From a checkpoint of a small mixture-of-experts model trained on Wikipedia: width 256, 86.2M parameters.
Below are experts of layer 7 (counted from 0) of a mixture-of-experts language model. Rows are named router (the router's row for the expert), gate (a neuron's input weights, with its number), up (a neuron's input weights, with its number) and show model dimensions 0-255. Each number is 128 + 32 x the weight over its row's rms, rounded and kept within 0 to 255. Numbers have three digits each.
Before each expert's rows: a language model's description of what the expert responds to. This comes from a sample of Wikipedia text that the model never trained on.

# expert 38
Single initial capital letters starting names or transliterated words after quotes or parentheses, like R-aph, M-inna, G-uliyev, Ch, Sh.
router:143117135109128191166130092094128139103136089115154174131061143140175130174124095132207116150104138076149093125112102118111101085168139150123100097125089101115085090048099120154109133091099145101173193139162127118103146106152112159127067112120146113073136080135129087107132111140123199140183075148131110119107159111082147176124143128255126131117140123153135113135077115110111191154144077117113160123195153126096171088122142140130104107180107101117094105131127145131152152093138158123115153166188117117125120106159156132188171129134091161127106094108091093174119156165140128128102089112192111143073101095129092147108103123206192132106169080184134147099108209091098162130102133137152069113141171123148143135143117093190120048125168118145130187091118054138132148156081134
gate1:135096127133122130088125132151194177095126168127073144078078139131119197143103093117126030195126138122200140122127135083065077145131112127118124131127129111125123154152148133124155118085118127218126133138109130082135133137080111113095128125117131129094106146092114119131120144136097128166179124106069125140149120180128132151119150131126129086069124126137121109177135152131154138130129064130062031107083091140129100134130186168107128136130130132065103137151106134130096066142255201110131128137132115132117122215133068131130132078072126095130102127149123185132100143158145079105137126125152133127104130114204144131182132148133118123146117147126129123130135128128000211177115128144116118129036132116130133099101127166126124087135141129182156101073076125103134128127106128
up1:119130130127093133106143133129097128173103132169137100198127131175161119015155171096130174141128177110129125120137054120125142180127046132133126119107133158159126159062117107129126126144138128134141143070130128141128174128127127126118122008135116230112087138077129128086127189127185131096137109117128127117153131091130130142121103252128126160072130124128087087126135129130125141124095149124100156131162121118043069076100125130134121115100117135126035067201145047126135086138087123128102109172120189108127127096127130136128140126125127127121081130166147099127123129123088114129126129143209124139128126139146148169109120130194131114173133120028174130085156114072123116146127050121103128111210125119095134132149120123197127128143119139162131144147135134171100119179095122

# expert 28
Percent signs, units and economic nouns after numbers or years, such as production, million, % and pence, in statistics and population text.
router:066111115146107207165155090105117152065128102133085142083058160116117130119161100073177121138178190094104104156074135108138129077148138150156135081127114189079064067082107131067094160127123120092123098113138170120134115096102141138153095099164114152134128119120145134089154113110129150178153093105145123134183084108100128161153169169188156129100117114054046067112125119048170146154173128160134122131185168165166170110108108109122130059117096138105092112192118179099137100055116147123085127128175162135115166119141191108070182143130110136172134141171121108121147174158109093144178113168148119085126110174124104163142104079136138150125156132164083159088122123125134181171105148132079085117115117087112114137184167073091098107082126113170148121123109091148100092142142106
gate8:134135096131129123112169129127171021166136137107122093123126162134063159135128116130177105143116151125116069143128123155125122133043117162231150132100137138145125007081140129170132124118199129096206144131129127131096128178090125028136128106119119163100124137121132126131126131156130137161139081132074148163126085138128130144128123153129139119106123133157153107130110131047093132124168111138128130116134118135084249145116075036120165130117165082090144153127116132125062132117128124125150144123125131059111170102128156126144196110157130131112021144120121146114129128119131119129126182161135193092133125128073062138099162132170154158124139093124150111131177139117125129228068127133126127098136131058117136138146114185119079083139069117135142179122127090126126143121127106
up8:107102116105118149171074110133130073126124082080049124113129128136023120127176112134022100204167124177095106170128080123076194124128150144130121141095093111131129125115126110136166132116127128111127137076082180125135122165153106124077117143086098155099061114162123123134078170124057135146123080139121133122127090156129117148083160131136124234124096106144145157128146117135144151125126087118146119128083159135122157091104103098115108133135118129140129126121105205139140125107093100139152123087181175128127135127135132131125157082132053133082053128116102129073130079255123059112129125134139129068135027118131149156123122110164130087106192082167165108102136114149126146167109153125160074135130125076150117140120134139144127098107141142109124147115108176109131141143125135

# expert 33
Headings and field openers in infoboxes and articles, such as Key dates, Career information, History, born, On, and table divider rows.
router:103108113137101162140195092127112144092144058079131145101028119129175163158124111142178093125169155092121126146069168170171095059127144131138110134132120135118060081086099152082142136144149126153137139104118120147129136164097132095148079161150112119114133122104099152093148132095113150179142094091122104102133147098098151183113148181212155048099172083150121096118107119079141139086182125136113162164141138136108145197069099081128163073133108166141141039194134098104158163116150143124060197140155126089114155039170150144118191117090077145144073101150084128153093148089084089161122175145091132114092099120176111135142092085053159133108080169157137165156149150138113131082137108129123129174108141108116135124157161125114106070118094127123153134154115121146107122159137080
gate0:170204119117116141129085127127100159129119066127128127117090092056140134129146133144207126102127174121125094128101157151126039126124129201057133106123128090160120092132129131130215115129147222111150070112135082114125071110130147138000123129144152126119132131120129131156110121166174099089133101142145134122118168040131130210082120136136129128128113101132124147127103109085175099015138127120116100171124169122149114154107126119168101110127056129089122155123129169084131134237111126129098137149176110172124126129152041129126137133130104185129113124115140133128074126125131130058102125137065121114139158111068112130130132192105139105130130138170070120126111153059117131149140192128130076117144163115127162152136111125128127135130122136111160040128135103161152124182124128
up0:109133089129128137131132156100091125125154134126154119134161145142137108087140158119129121055180124126129135125021095127110136131144125124083104123091132119132138074117161129125152125118164146174131142100095109145128162130149139095138103117149133128130074132133121104118125128191100132134058114128138132064095217124069134164038125097148123109136114128143112188191093100147069055116101134115083127139093178064103135132134122138119101153129131105129139087129121128124098122186121111117090108137228126213081038125163118255092119139122117209122125124099122161122107129109130128178101136204061123119148165105193163112148147150103138015122136143113117105129117125110118099171129162100148116129149187132110161178148134100137172132120122127166202123117136136061128142174133109

# expert 29
Unit symbols, percent signs and parentheses in infobox geography data and results tables, like km, ft, °, %, (, elevation conversions.
router:136118092161096114107138098111079130081146122133082140111057175146217082106106080092179136172130147095160124150097126074154137103139125166129087112128046134128075085110067122101114135173094133118129160119120142115119152108105170129118099119178115158099139142131140151098130117107114167191118130064123120122144138104096156208137122155181172084069167112130098058084130140107161130091171173126163122151160133150118159114128129138122105019148121166135140089159118129117145086075098151156105143152082096111120103142158174179108136127131138130179143157106135101144162146187126159101166146121109140090135100125158119156111091137132094167122151167134110239090093203114085191170147188111087118087180146073061130124157089122123099124190149132152144104132174107110120094174090081
gate1:147100070116053093126182125133130128134125131086134130113128146171231112186213148127044129154150136070181131130081126108139126129195116124126121015084000123113077113125108145125132067132129113125090127113130144130172116211133129117168128127104123172099200198125141127170128181118159123124134130137156112140187141080127134163112117138111162129094135135129139101071132117114134059036125128127134115127206127134129126116182167123129179058157149213112124133124166132130166130128134124124184132161130128136131096122120127170120131141102114139124128147120143131206128148125149128128141104151129129131126140120157128091155132126114094135255131198136092129128094168131112128118128129142149126094132154095135121116211124111130132100128131177139128111160124127162164132127127123
up1:135126128140151165068143190156144087077059133145127114136095128147160098151185113143127129172119090139132084124095186102161143149193115177166123059091065114116171037124114132079110074199148067128132104116124126040107062128061136146114094118223134122011101128123175157144136125161127152096133129116122157130109102133128126075029109142116126104183144150104133118105162136167123124061171127141102129133169115134106136122130215137117182126154128118199126137132131127125131155170131130147075128143132135114043135157119193146101130154124101125130130159105108143131182158128104095129131127150147101144107206123239137123120124153173068139123196160114144119127084130130123128101114119134108133115112127105091159113081142123174127131118108158133135089136127126130147125118096127